Below are experts of layer 6 (counted from 0) of a mixture-of-experts language model. Rows are named router (the router's row for the expert) and show model dimensions 0-191. Each number is 128 + 32 x the weight over its row's rms, rounded and kept within 0 to 255.
After each expert's rows: a language model's description of what the expert responds to. This comes from a sample of Wikipedia text that the model never trained on.

# expert 7
router [157  86 119 132 179 122 155 156 137 122 148 106  92 122  94 170 146 105 109 112 194 169 105  73  94 110 162  95  71 128 104 116 117 121 143 121 142 178 106  97 153 140 129 156 127  72 121 133 129 181 100  76 109  58 101 107 122 136  94 170 118 178 135  63 111  99 123 130 164 130 145 113 139 103 107 150 172 119  92 138  54 146  81 145 107 152  68 133 149  91  74 135  98 125 167 108 205 129 129 157 156 169 108  68 157 119 172 112 173  59 207 152 149 123 101 155 130 143 148 125 114 208 171 130 130 109 122 102 102 140 177  76 128 152 160 149 112 163  90 132 193 171 146 163 167 144 163 125 148  92 151 190  82 135 115 152 139 175 123  98  96 150 141 129 186 147  82 107 138 101 163 109 116 124 151  99 118 157  97 166 117  82 187 175  92 168 125 162 101 109  95 135]
It responds to: Topic head nouns

# expert 35
router [107 192 150 153 119 113 139 157  79 115 148 128 114 122 132 148 123  79 130 104 164 139  81  79  91 135 176 144 141 164 152 127 127 177 120 162 172 115 153 103 159 164 131 112  80 182 186 100  96 178 102 159 138 173 106 150 113 132 142 145 139 106 182 141 120 110 184  59 119 122 109 165 150 112 117 131 111  78 138 135 162  97 143 172 103 161 110 105  82  71  71 199 168 136  59 110  71 138 139 182 137 119 167 146 138 102 133 145 107 115 131  91 187 136 149 144 120 136 128 134 158 207 127 119 190 100 112 147 125 202 180  72 110 148 161  77 137 189 159 134 142 132 165  83 122  87 115 140 153 154 147 109 151 134 134 101 130 157  81 134  85  34  97 125 109 130 102 141 126 136 155 170 136 163 132 195 137 129 175 107 103 152 140 111 103  90 134 175 155  94 189  88]
It responds to: Mid-word vowel syllables

# expert 55
router [136 161 172 128 140  77 128  80 116 123 155 116 152 140 112 200 190 124 102 121 139 135 167 179 147 107 167  91 129 130 139 202 125 108  64 169 132 211 113  67 118 151  91 103 106 113 136 126 174  72 154  72 141 139 110  83 138 154 161 128 143 128  89 159 133 116  65 139 134 141  88  39 103 143 145  96 114 156 113 127 175 124 197 134  50 136 117 125 134 145 110  66 114 148 153 146 126 158 128 115 185 164 133  82 116 120 151 148 143 107 138 130 114 109  94 139 154  97 124 139 128  61 141 109 179 103 112 137 126  63 119 137 143 137 100 102 108 148  69 155 145  99 159 101 106 102 108 119  98 164  50 175 144 103 182 124 135 117 131 104 126 129 123 162 117  87  80 139 108 120 147 103 161 165 119 133 132 145 112  68 147  65 175 162 161 129 212 144 128  97  47 122]
It responds to: Time and place prepositions

# expert 5
router [109 168 181 112 139  61 127 131 113 173 124 156 122  89 110 102 130 122  62  96 163 136 128 115 155 111 129  91 152 163 106 155 145 156 118 134 121 116  74  98 131 149 127 128 164 101 134 187 100 158 145 116 171 123 146 156 139  89 114 161  68 163 107 196 142 113 128 117 205 158 132  75 102 137 138 187 123 120  99 159  68  60 132 134  84 158 141  67 138  66 156 153  63  80  98 121 156 130 187 138 153  73 161 114 101 161 178 181 129 124  81 121 169 130  93 194 129  88 171 146 207 109 123 138  92 123 171 167 102  77 162  94 137 131 127 142 151 117 153 172 111 111 179  67 120 170 124 124  95 118 136 166  88 144 143 160 120 120 113 168 113 126  90 126 155  74  84 113 109 119 105 155 199 101 159 125  90 176 109 125  71 143 119 147  96 145 133 134 102 106  89  96]
It responds to: Verb endings, past forms

# expert 40
router [103 151 132 155 120 188 128 153 181 145 113 138 132 157  87 149 108 187 108 105  94 103  90  70 153  68 113 131 147  94 104 104 151 169 158  93 147 123  86 132 142 137 158 106  54 113 143 117 114 118 132 110 171 105 138 130 143  97  49 127 156 164 101 129 121 206 139 127 140 145 134 135 112 158  98 106  85 132 185 112 132  76  59 114 151 149 117 197  91 136 164 150 133 175  96 100 155 117 184 111 142 185 196 166 141 105 139 183 179 147 104 149 155 135 153 115 139  77 153  92 147 182 141 126  96 121  89  84  97 129 110  86 135 100 148  67 123  90  86 119 115 124 128 123 126 123 144 194  75 183  96 175  81  57 105 131 108  98 109 104 143 131 104  90 153 158 102  94  81 178 143  96 165 129 117  92 127 136 147 112 199 166 120 111 171 149  95  53 142 117 151 133]
It responds to: Nationality and -ic adjectives

# expert 13
router [104 165 133 197 119 128  93 162  78 107  95 175 145 151  93 100 171 139 136 127 156  73 152 170 138 149 107 120 105  63 105 164 102  99 162 158 122 123 102 115 137 119 106 137 114 145 125 119 172 122 189 157 144 101 120 136 217 122  92 119 176 182 126 116 128 112  98 114 194 191 137 130 131 145 114 114 101 146 190 128 119 116 105  98  76  83 161 118 160 114 159 122 146  71  85 141  99 127 142  98 206 109 130 115 141 145 111 143 101 199 122 106  75  79  87 158 137 134 151 121 120  82  70 119  93  72 193 161 122  48 178  92 164 153 173 173 110 118 118 183  75 112 214 137 170 154 106  97  90 105 104 125 104 115 114 100 110  84 149 120 134  80 114 108 123 108 115 137 178 138 116 125 136 129 151 113 150 124  90  89  84 127 169 207 149 106 111 120 120 144 112 110]
It responds to: Infinitive to, modals

# expert 50
router [143 109  75 174 152  52 179 100  99 101  95 115  99 142 137 124 113 153 164 137 143 168 125 140 191 159 151 114 162 128 183  82 148  91 152 116 112  85 128 135  81 129 143 172 124 172 163 145 109 144  67 107  70 179 163  87  85  72 115  87 206 137 146  93 116  96  93 158 100  89  98 175 130 125  97 167 111 182 119 106 148 137 125  94 187 105 126 125 128 124 128 151 108 122 117 164 124 118 144 139 150 163 165 184 137  76 149 161 155  87  99  47  95  99  99  92 139 171 149  83  99  87 150 115 141 155 147 140 177 130 114 134 103  99 115 174 151 137 135 115 103 132 111 158  64 135  88 179 158 130 109 111 145 114 135 111 113  88  82 179  81 131 116 175 102  74  94 142 134  94 185  87 164 125 135 153 167 151 112  87 172 165  94 151 108  50 125 180 144 106 144 109]
It responds to: Second syllables in names

# expert 49
router [ 78 130 147 121 142 170 149 133 109 196  80 142 102  71 188 113 155 165 111 145 138 131 104 119 111  87 113 153 122  60 149 153 125 167 123 111 148  73 136 138 135 125  98 113 158  73 107 152 137 191 143  88 148  62 121 154  88  91 135 120  62 124 132 128 106 146 107 190 157 148 121 172  74 192  84  77 121 112 136  90 138 140 125 124 135 155  93 108  68 106 141  81  91 128 148 113 169 142 161 165 121  50 122 103 102 133 131 196 183  96 118  90 105 188 148 143 115 102 110 172 107 119 132 101 158 138 129 114  99  87 153 126 143 109 169 118 153 155 132 120 144 141 163 198 140 114 163 150 163 191 111 133 135 128 198 156  71 102 182 134 129  67 155 103 166 179 110 173 169 164  94 100 110  63 125 156  76 164 171 152  95 117 113 160 131 134 105 113 132 112 174 158]
It responds to: Infobox and section labels

# expert 43
router [155 129  77 140 103 130 114 122 122 109 143 138  86 121 109 143 108 118 156 148 112 183 146 108 169 175 170 109 144 108 114 136 129  98 126 157 128 169 150 105 103 148 143 104 151 134 103 168  90  52 135 163 136 134 124 124 159  79 105 110 117 127 148 133 109 137 106 153 106 120 112 121 116 119  73  95 106 180 175 137 156  76 155 156 151 128 102 166 176 107 114 160 138 180 113 143 113  96  69 149 122 121  79 119 184  46 127 186  83  90 153 122 110 182 101 123 128  81 112 188  61  94 136 170  91 153 164 128 134 115 128  56  69 189  50 108 134 162 194 123  91  93 146 156 132 149 124 125 148 114 148 143 144 189  35 105 163 154  48 130 142 159 125 167 229 136 129 149 145 122 143 157 124 110 111  93 132 157 139  88 127  92  89 129 105 157  93  91  91  84 126 150]
It responds to: Mid-word stems

# expert 17
router [133 103  99 136 136 108 120 110 131 111 141 132 164 127 149 173 150 160 121 192 140 102  95 180 108 152 105 166  83 193 118 104  92 128 123 134 103 191 133  92 134 127 138 121 116 182 134 130 156 113 136 104 133 130 158 136 151 139 148  99 162 139  90 110 112 140  82 110  97 138 166 131 165 120 171  88 168 151 160 124 142 139 112  93 149 109 173 163 105 129  71  98 199 160 188 124  97 143 136  95  92 158 168 125 198  92 145 209  74 129 143 202  99 110 183  47 151 146 107 102  63 198 140  88  83 190 115 148 124 114 107 125 115 152 106  97  93  98 100 131  91 138  97 130 189 149  65 128  81 104 176 143  76 155 107 148 160 149  78 117 152 177 160 167  77 152 167 133 123 172 144 145  98 105  87 159 140 107 101 168 171 125 132 131 141  73 165 130 100  91 174 142]
It responds to: Single-letter inner pieces

# expert 63
router [112 144  98  77 128 119 155 158  99 133 127 150 123 181 144 129 117  53 154 154 141  60 106 138 155  53 129 152 101 157 193 182 162 113 160 169 140  73 125  95 138 145 109 129 126 160 171 177 126  81 123 104 131 109 115 113 151 211 115 116 159 103 142 134 131 127  92 107 182 174 143 121  97 122 137 117 214 205 149 165 140 134 138  91 111 179 133 101 148 165 122 107  94 106 137  84 130 161  97  93  83 122 117 123 109 148  90 151 161 106 152  67  99 128  88 165 156 170  89 171 103 119 131 105 104  95  68 113 165 136 170  74 122 135 149 107 142 151 117 125 203 150  87 160  88 132  28 155 171 188  88  99  92 151  93 118  69 134 180 108 181 130 122 106 137 135 137 147  91 129  97 138 127  94 129 124 111 104 106 142 125 105 125 120 150 175 119  93 158 104  74 155]
It responds to: Table cell separators

# expert 25
router [179 150 107 144  60 117  95 171  94 163 106 144 128 133 122 103 103  92 153 162 183  83 122 153 123 164 147  85 150 133 117 111 149 139  74 138  63 158  84  98 146  66 100 122 113 124 151 171 181  91 112 162 148 134 107 156 106 152 145 115 146 121  92  65 117 126 123 161 132 117 113 128 135 130 144 180  30  69 115 144 126 104  46  78 145 105 160 114 107 168 190  99 103 116 118 179  92 144  92 149 139 139 140 147 107  88 131  79 110 184 127  90  90 130 157  83 123 142 160 138 175 122  64 113  77  86 107 170  98  90  90  78 183 154  88 176 120 164 102 168 137  90 162 127 155 128 118 106 184 156 114 110 100 152 156 151 139  94 131 187 132 116 105 132 151  56 111 116 143  64 157 131 111 140  72 131 115 121 161 172 135 142 143 116 103 169  72  95 135 135  91 110]
It responds to: Partitive and spatial prepositions

# expert 1
router [188 119 144 139 121  93 153 131 150 143 167 165 136  72 145 137 163 126 171 113 133 228 146 124 134 143  72 162 109  87  84 130 127 147  91  91 113  94 168  63  97 143  74  84 117 153  79  95 119 127 216 142  94 112  83 143 122 118 140 174 141  81 194 145 150 129 125 101  96 163 150 110  68 121 170 119 117 177  99 123 130 127 172 198  93 128 136  86 184 167 105 142 105 122 114  81 122 151  73 123 117 130 134 111  53 108 120 136 128 132 162  86 146  84 138 166 144 218  60 126 164 136  73  96 145 139 143 103 120 134 177 150 166 165 147 169 173  70 112 107 180 148  86 131 112 120 107 141 125 169  97 125  98 122  98 131 132 142 139  73 109 129 129 113 130 107 187 109 144 102 119 104 128  93 159 117 114 194  98 119 143 159 117 100 143 163 176  98 113 111 113  81]
It responds to: Space before numbers

# expert 26
router [147 109 159 110  77 128 103 137 147 160 121  75 171 157 108 182  55 155 105  85 168  70 144 128 167  95 180  92 107 206 127  85 133 113 100 134 100 115 132 171 152  71 151 118 160 127 124  96 129 111 139 150 114 170 119 116  83 169 107 170 120 111 115 120 116  71 159 154 158  77 119 159 145 128  81 187 120 114 164 159 112 135 142  87 142 162 169 106 105 127 126 146 154 167 105 134  79 231  94 138  90 126 135 129 113 155 173  90 151 172 114 129 158 180  95 137  98 109 120 114 184 105 152 144 136 103 100 154 131 140 126 173 147 136  87 149 126  99  83 136  98 157 184 132 120 135  66  84 139  88 172 133 138 153 135 171 100 139 172 170 187 143  84 145 117 125  90 108 164 126  91  73 144 142 193 125 120 112  68 162 123 137 122  98 145 206 130 138 100 199  96  79]
It responds to: Commas before appositions

# expert 46
router [141 123 111 110 100 101 137 102 100 147 144  95 144 126 103 131  99  72 104 137 126 140 158 132  66  82 123 126  75  85  84  98 155 146 133 124 111 106 139 145 144 139 105 162 125  80 112 130 144  86 138 133 103 148 155 120  86 136 105 114 132 147 130 122 155 169 158 162 115  91 158  99 110  70 115 142 161 159  91 119 157  68 179 129 160 126  93 101 172 136 141 219 104 112  90  47  66 135  80 121  88 122  97 125  86 151 118  67  63 177  77 103 106 153 212 124 130  75 121 132  91 129  90 160  87 164 127 160 109 169 108 108 158 117 158 135  64 194 112 164 168 118 106 108 132 128 199  91 195 162 131 146 198 147 136 113 126 131 100 147 132 117 101 161  96 145 134 152  68 134 129 137 134 171 158 152 100  47 180 127  75  94  80  88 101 141 123 106 133 162 103 120]
It responds to: Word-initial un, l, se

# expert 48
router [ 97 136 124 185 121 108 125  93 152  83  90 108 109  78 134 108 114 151 144 140 129  55 141  91 167 124 129 133 157 152  90 109 176 124 135  75 157 126 154  98  96  70 207 133 165 131 170 169 144 127  92 140 107  87 143 159 111 104 131 132 195  78 177 103 128 116 143 156  80 107 162 101 155 116 185 137  62  61 116 214 168 106 124 116 163 162 168 116 105 169 131 159 171 148 157 161 125 109 132 152 138 116 157 135 141 130 129  63 123 107  82  47 115  83 148  74 128  73 166  98 170 109 136 190 125  90 152 115 117  77  95 111 153  96 117 144 104 182 163 127  99  98 159 112 122 148 120 104 117 125 143 115 178 182 204 108  95 101  97 176 166 148 170 103 124 109 170 150  81  95 147 134 136 107 132 125  84 143 121 134 155 154  98  97 181  89 154  99 106 152 102 120]
It responds to: Long and dimension adjectives

# expert 44
router [203 124 193 123 159 108 120 182 103 123 110 149 113 189 189 151  71 121 139 124  71 189  77 120  93 149 137 121  89  98 140  54  90 141 108  91 144  93 110 134 120 134 106 113 129  99 127 144 102 130 153 104 160 162 126 121  93 138 156  95  96 157 145 118 134 144  75 206 159 134  74 134  48 139  82 147 147 125  96 142 116 134 137 175 152 121 214 179 114 173 176 134 149 133 111 180 137 176 136  94 133 151 145 143 155  99 153  93 118 110 129 100 135 143 170 128  86  92 110 191 103 149  98 156 176  70 135 143  89 131 134 143 176 113 109 154 119 162 120 181 165 135 160 105 142 129 126  89 131 156 138 144 152 155 120 131  20 164 146  66 146 109 157 115  98 131 197 102 131 137 118 129 117 112 102 164 102  93 141  72 127 113  93 157 100  91 124 149  83  93  74 137]
It responds to: Table and heading line breaks

# expert 39
router [103 113 117 148 138  98  78  93 111 106 131 151 132  83 141 171 158 117 131 119 150 156 190 149 115 112 142 114 182 102 145 104 180 123  41 153 141 108 159 169  86 171  96 132  79  61 140 115 150 130 160 172 110 106 102 140 118 102 110 111  96 178 111 148 133 184 148 154 153  91 106 141  91 171 137 145 132 153 115 173 192 179 144 134  93 125 125 138 141 134  99  57 125 116 176  86  83 175 150 136 121  86 122 108 190 153 138  96 159 168 140 166 167  62 123  83 156  96 163 163 130 123  88 114 113  68 108 135 124 147 136 108  98 173 179 170 141 127  84  97 161 125 143  75 128 130 122 145 115 155 109 191 162  85 114 148  90 134 136 131 123  78 165  76 133  80 157  57  85 110 139 100 204 139 148 111 158  66 182 132 114 114 139 120 142 176  86 149 192  83 129 127]
It responds to: Statistics table digits

# expert 53
router [128  90 123 137 131 154 136  98 129 117  86 172  81 139 100 100  90 151 168  83 147 101 122 141 120 126 146 139 165 116 117 172 185 136  91 182 126  86 107  71 237 113 175 195 181 188 122 161 133  99 107 137 136 142 133 177 116 174 154  95 156 131 153  84  99 174 138 123 120 123 176 144  91 122 114  87 104  72 140  75 113 114 101 129 170  95  76 142  99 161  91 178 120 140 117 160 176  94 172  82 118 137 186 130 112 176 100 150  92 144 104 140 135 100 190 147 166 136 134 161 121  85 186 141 152  55 125  99 112 172  84 127 145 136  91 144  76 163  96 159 166 126 151  84 143 179 100 151 153 119 134 164 113 113 138 171 125 131  77 127 146 141  95 142 131  92 139 136 161  92 174 108  79 136  75  81 149  96 131 131 133 151 151  66 120  79 118 173  90 116 166 129]
It responds to: Personal first names

# expert 57
router [ 75  96 142  87 126  84 104 132 124  66 156 136 154 140 180  92 138  80 134 139 171 101 145 142  66 112 138 158 132 145  99  85 158 165  90 135 146 190 166 131 143 168 120 150 142 130 129  72 170  92 141  98 178 168 117  99 100 124 171  73 131 156 139  95 125  61 130 140 132  69 105 171 193 110 124 116 141  70 134 108 156 114 109 116 148  90 135 123  94 120 122 136  97 150 156 117  94 169 188 117 130 123 144 103 128 121 179 142 101  95 105  87 111  78 164 140  98 140 169  66 107 126 136 121 128 128 151 133 115 108  85 129 168 160  80 124  97 131  61 185 161  82 214  98 149 116 138 115 181 141 153 136 147 106 111 136 167  98 114  86 119 112 129 150  48 129 194 119 161 147  67 148  88 108 148 192 149 151 143 138 120 161 108 202 151 112 179 113 116 140 182  63]
It responds to: Copula after subject

# expert 59
router [ 78 169  87 113 184 150 108  98 164  99 129 116  66  92 146 134 147 107  77 123  96 154 120  85 143 112  93 132 106  98 123 100 187 137 122 104 124 171 103 145  74  73 132 134 127 112 139 132 113 119 115 166 148  90 140 135 135  77 160 103 166 139 153 175 121 160 118  89 134  88 162 126  98 156 198 118 119 167 109 105 155 101 141  96 100 179 118 178 117 107 109 156 183 146 176 151 107 111 143 144 123 120 101 102 152 163 125 123  82 121  83 146 138 114 105  87 189 131  92 118 109 106  90 120 129 198 153 135 122 157 178 184 123  45  96  74 155 156 215 102  87 132  97  97  97 117  95 101 117 143 127  21 169 103 121 105 137 148  84 139 140 116  95 159  85 162 152 119 117 103 152 115 108 113 143 136 139 150 117  94 113 220 121 117 158 153 106 104  69 215 112 162]
It responds to: Single-letter word starts

# expert 37
router [136 128 149 163 150  86 142 111 191 159 124 138 127 122 126 135 129 158  86  95 109  45 122 140 113  95 105 141  79  66 126 114 119  99 191 116 148 110 114 143 171 103 151  26 148 116 164 217 126 142  64  89  78  83 182  95  96 105 128 150 192 116 114 168 130 138 161 102 181 125  97  89 148  88 111 149 117  67 116 155  91  85 106 137 120 153  83 161 113  72  96 101 181 110 118 100 125 140 101 145 138 116 178 120 102 102 154  41 120 126  75 120 141 144 162 134 114 164 198 102 148 140 142 138 132 132 126 119 124  91 189 128 146 129 162 183 103 147 110 205  70 111 156 144  38 136  89 102 129 112 118 137 112 139 126  89 153 118 105 131 168 147 100 119 108  93 182 137  80 112 136 144 117 100 123 110 104  92  69 138 133 150  82 103 138 120 121 105 155 101 118 123]
It responds to: Adverb suffixes, gradables

# expert 28
router [129  98 147 116 124 130 126 103 149  87  85 144 102 149 100 146  62 109  91 126 142  73  83 104 201 128 158  54 174 174 108 109 158 115 164 105 100  64 171 133 236 102  96 114 130 114  96 161 157 121  85 167 130 134 189 113 119 162 123 155 131 112 129 139 146 119  87 173 127 102 116  96 141 137 107 108 117 107  73 119 137 122 106 162 116 123 214 117 112 204 179 142 134 152 102 180 163  91 145 126 135 145 122 119 141 102 114  93 137 147  77  81  93  79 129 140  58  70 132 133 144 132 127 169 152 101 148 163 123  75 138  91 179  60  78 134 112 132 183 126  81 114 149  96 133 167 154 137 140  89 160  70 166 151 141 126  90  81 164 159 153 144 105 141  79 112 113 144 143 144 164 136  79 191 122 123 136 137 128 155 108  98 126  66 140  90 137 158 122 162 106 170]
It responds to: Capital letters in codes

# expert 10
router [ 59 118 116 139 139 114 122 125 125 142 134 111 151 105 141 118 133 238 126 187 123 181  93  96 150 137 129 115  92 100  99  98 135 101 123  96 113 169 125 118 105 101 169 132 146 210 110 106 148 165  86 161 143 124 177  84 135 159 203 176 166 162 130 110 140 150 100 134 142  99 178 103 101 127 120 177  99 105 119  98 183 147  90 111 128 111 107 151 150 158 105 143 138 163 162 185  94 147  96 150  87  87  88 137 151 139  90 158 148 125 118 154 131  99 159 129 111 113  96 117 100 146 129 117 128 150 157 142 141 190 155 244 135  63  94  87 105 138 148 129 108 126 125  56 149 137 141  75  84 166 175  85  96 112  87 131 110 125 137 135 148 166 134 197 128 132 160  87  92 147 177 101 143 142 110  94  97 156 148  54 153 194  97 162 148 167 171 130  93 151  87 129]
It responds to: Word-initial m, r, v

# expert 54
router [174 170 104 141 136 136 193 140 139 143 123 109 114  78 153 153 162 128 193 100 172  84 118 123 183  92 126 136 103  93 176 153 156  94 141 152 108 128  75 174 122  83 136 136 109 103  85 159  46 220 129 109 136 113 112 174 125 175  93 167 124 106 116 149 152  75 134 138 117 127 137  96 130 109  69  97  41 123 164 147 150  98 127 118 101 170 159 102 110 121 114 103 108  80 134  57 140 129 105 142 118 103  99 138 112 121  71 100 221  89 124 113 140 110 174 109 129  76 123 138 141 149 115 114 173 189 105  90 145 131 144  94 159 133 197 170 104 171 105 160 133 174  67 137 140 163 151 141 136 143 119 150 157 100 166  86 151 124  97  93 146 135  89  66 104 196  70 120 114 124 133 168 102  83 128 114 118 125 121 173 137 103 136 160 128 184 152  97 114 172 124 156]
It responds to: Sports ordinals and competitions

# expert 42
router [164 152 137 131  97 111  63 132  90 121  90 124 170 140 118 113 208  48 134 177  88 123 160 177  93 155 149 149 149 149 141 143  41 126 154 124 144  95 139 190 141 133 138 147 175 159 155  94 109 142 154 113  54 152 171  79  98 180  95 141 172 131  71  94 115 154 141 119  59 121 127 166 128 157 118  84 139 146 139  94  98 220 117 110 133 139  77 135 143  47  91  74  93 166  91  90 119 127  91 150 124 104 145 156  97 123 182 163 115 127 167 172 140 128 175 149 152 134 140  74 133 142 149 188 136 107 151  69 191 198 118 134 116  84 125 120 139  70 106 153 151 131 106 126 161 101 108  97 100  82 148 115 120 179 166 150 100 154 106 122  91 126 119 142 147 118 113 131 101 159 112 107 102 177  86 122 114  98 143  95 135 154 119 108  94 128 159 161 144  87 111 135]
It responds to: Mid-word syllable pieces

# expert 3
router [110  92 145 191 174  99 119 178 139 110 117 125 151 137 185 127 115  83 150 115 150  83 143 130 105 136 165 133 159  96  91 147 109 201 121  75 118 149 135 199 170 125 102 173  96  76 126 144 198  32  86  85  73 164 161 128 101 128 115 177 141 123 152 144 100  64  98 171  98 162 132 148 137 142  84 137 127 144 119 118 117 124  61 131 164 174 175 140 140 173 145 132 103 170 161 158 101 154 131 119 122 116 184 146 153 126 143 113 157 145 151 149  79  90  61 139  79 146 116 139 123 150 121 132 105 110  87 216 155 121  94 101 120 146  95 144 102  64 155 148 161  82 134 122 175 123 136 145 100 126 160  51 129 142 134 196  55 109 140 174 158 118 124 185 117 116 126 129  99 104 182 107 162 125 100  90 116 119 144 166 122 116 146  89 119  99  81 154 107 156 102 132]
It responds to: Digits in coordinates and codes

# expert 45
router [ 75 106 156 162 166 122 180 100 130 120 106 117 136 115 115 159 137 133 147 122 161  78 101 120 118 200 106  93 160 216 196 165 186 165 139 113 152  51 125 143 124 135 154 142 140 223 146 160 184 135  98 182  92 140 147 145 115 118 132 140 130 152 138 158 151  76 122 152 133 117  71 101 119  98  79 164 179  97 140 154 129 217 128 139 128 121 179 142 128  78  85 143  95  98 124  83  52 159 180 103 156 180 171 145 145 162 211 174 114 119 123 151 130 121 143  64 132 150  95 153 107 120 106 139 110 151 143 165 112 142 147 158 159 129  67  90 120 163 167 150 142  88 123 152 146 124 136 115 156 110 107 144 127 101 125 155 106  92 170 135 176  85 172 156 193 114 127 158 114 114 119 165 124 133 150 189 150  97  92 142 150 154 123 155 116  82 163 115 103 128 113  95]
It responds to: Sentence ends and units

# expert 31
router [175  98 102 130  84 138  84 149 157 131 122 102 126 131  90 129 126  98  74 120  69 137 147 160 149 129 136 146 129 111  91 109 193 131  52 151  90 110 130  92  79 126 118 133  97 141 133 139  99 137 169 185 147 138 138 138  98 123 159 132  74 165 167 165 115 160 122 128 107  93 139 209 149 161 159 102 131 149 109 175 124 165 142 182  87 127 133 144 125  85 129  59 143 132 187 155 136 129  97 103 133 147  80 135 131 168  91 124 116  82 166 166 149 130 144 139 121 149 172 144 223 141 138 132  61 166 126  76 144 115 145 115 123 125 215 153 114 106 107  68  96 103 126 204  75 129  97 168 121 135 189 141 140  84  80  76  54 153 162 119 150 112 118  57 131 119 164 159 132 131 145  85 123 106 116 120 117  77 119 170 172 130 174 149  90 159 167 144 138 177 136  87]
It responds to: Digit tokens

# expert 0
router [138 132 184 116 195 152  87 106 200 126 149  77 117 157 149 116 148 119 162  78 104  68 155 151  94 154 123 165 156 194 140 151 133 139 159 131 153 123 117 178 173 131 131 137 117 131 173 110 151  87 173 107  76 116  70 122 128 163  68  89  94 138 135 132 142  76 115 119 192 133  38  83 111 107 145 156 138 114 100 144 118 162  97 130 107  99 153 132 132 127 101 127 146  95 131 155 156 186 146  91 154 100 146 153  79 124 105 145  80 146 126 119 113 153 140 107 109 110 180 164 143  93 135 145 139 126 148 168 153  98 137 133  72 186 132 114  81 106 179 142 116 104 109 158 132 104  50 140  92 159  71 152 141 176 203  88 137 134 142 172 128 107 125 143 242 131 141 140 190  76 106 121 122  95 145 129 117  70  52 128 101  90 120 140 142 102 109 125 118 137  93 107]
It responds to: Clause-boundary punctuation, conjunctions

# expert 8
router [141 120  72 157 126 101 129 122 117 139 124 131 168 109 118  88 151 129  98 145 102 129 108 158 166 125 155 165  92 151 129 103 121 107 136 119 155 184 134 155 124  77 117 147  99  95 110  96 110 156  84 104 139 152 142 113 148 226  66  93 123 123 121  82 111 116 124 129 179  62  89 147 205 114 140 179 140  68  98  96 132 132 146 124 133  96  92 175 107 120  92 138 104 151 107 123 140  99  92 111 123 164 143 160  68 127 112 120 150 175  97  77 100 129 142 105 141  94 149 129 129 184 163 139 127  94 102  88 115  86  22 169 143 104 124 168  56 121  95 160 181  89  87 109 113 173  99 133  96 140 176  76 142 147 124 117 102 106 112 208 143 152 173 137  33  94 120 132 137 115  60 149 103 149  98  84 151 101 180  94  92 182 120 151 143  89 123 137 127 132 177 113]
It responds to: Mid-word le/ie pieces

# expert 41
router [207  78  97  85 155 151 158 127 135 109 157 155 183 166  81 157 130 103 148 161 126 116 150 167 175 123 116 122 102  94 141 115  99 148  92 125 114 184 137 158 169 132 131 170 153 119 159  67 126 148  72 138 116 123 156  84 140 162 222  77 112  96  64 138 117 117 135  61  62 124 153 198 136  88 186 107 113  95 125 115 155 121  84  78 209 126  87 123  93 121 107 138 137 161 137  99 125 140  99  86 122 177 147 134 144 167 136 105 127 135 125  97 109 154 146 160 114 134 105 100 108  68 100  91 167 159 128 171 134 115 145 135 106 117  99  76 127  87 132 114 117 172  94 179 170  79 112 190 116  83 114  98 188 120  96  97 164 111 139 122 152 149 100 124  94 154  63  42 124 106 143 164 138 125 107 141 131 144 169 157 180  85 129 155 141 149 145 132  95 133 159 160]
It responds to: Word-initial pieces, v

# expert 34
router [159  88  92 147 127 105 123 146  85 174  80 107 143 113 164  85 104 177 104 120 159 105 131 103 131 129  88 101 156 100 107 137 128 151 149 139  97 100 129 104  65 161 146 155 172 133 124  67 136 124 176 142  81 145 129 123  42 123 137 158  94 177 126  99 159 100 153 128  94 112 161 144 189 128 120 133 153 116 143 124 164 122 154  82 106 143 128 138 182 125 201 165  96 132 160  40 162 170 109  95 123 167 182 159 111  83 117 110 166 133 110 109   0  90 115  85 156 114 108 165  63 102 127 163 133  70 126 153 115 148 133 107 136  94  77 165  63 143 145 150 105 152 165  97 153 131 159 111 164 110 132 149 131 146  38 134 155 125 108 142  74 150 137 180  99 121 144 160 152  93 129 132 130 177 102 162 143  96 111 122 106 118 125  97  66 145 148 111  93 144 159  86]
It responds to: Word-initial D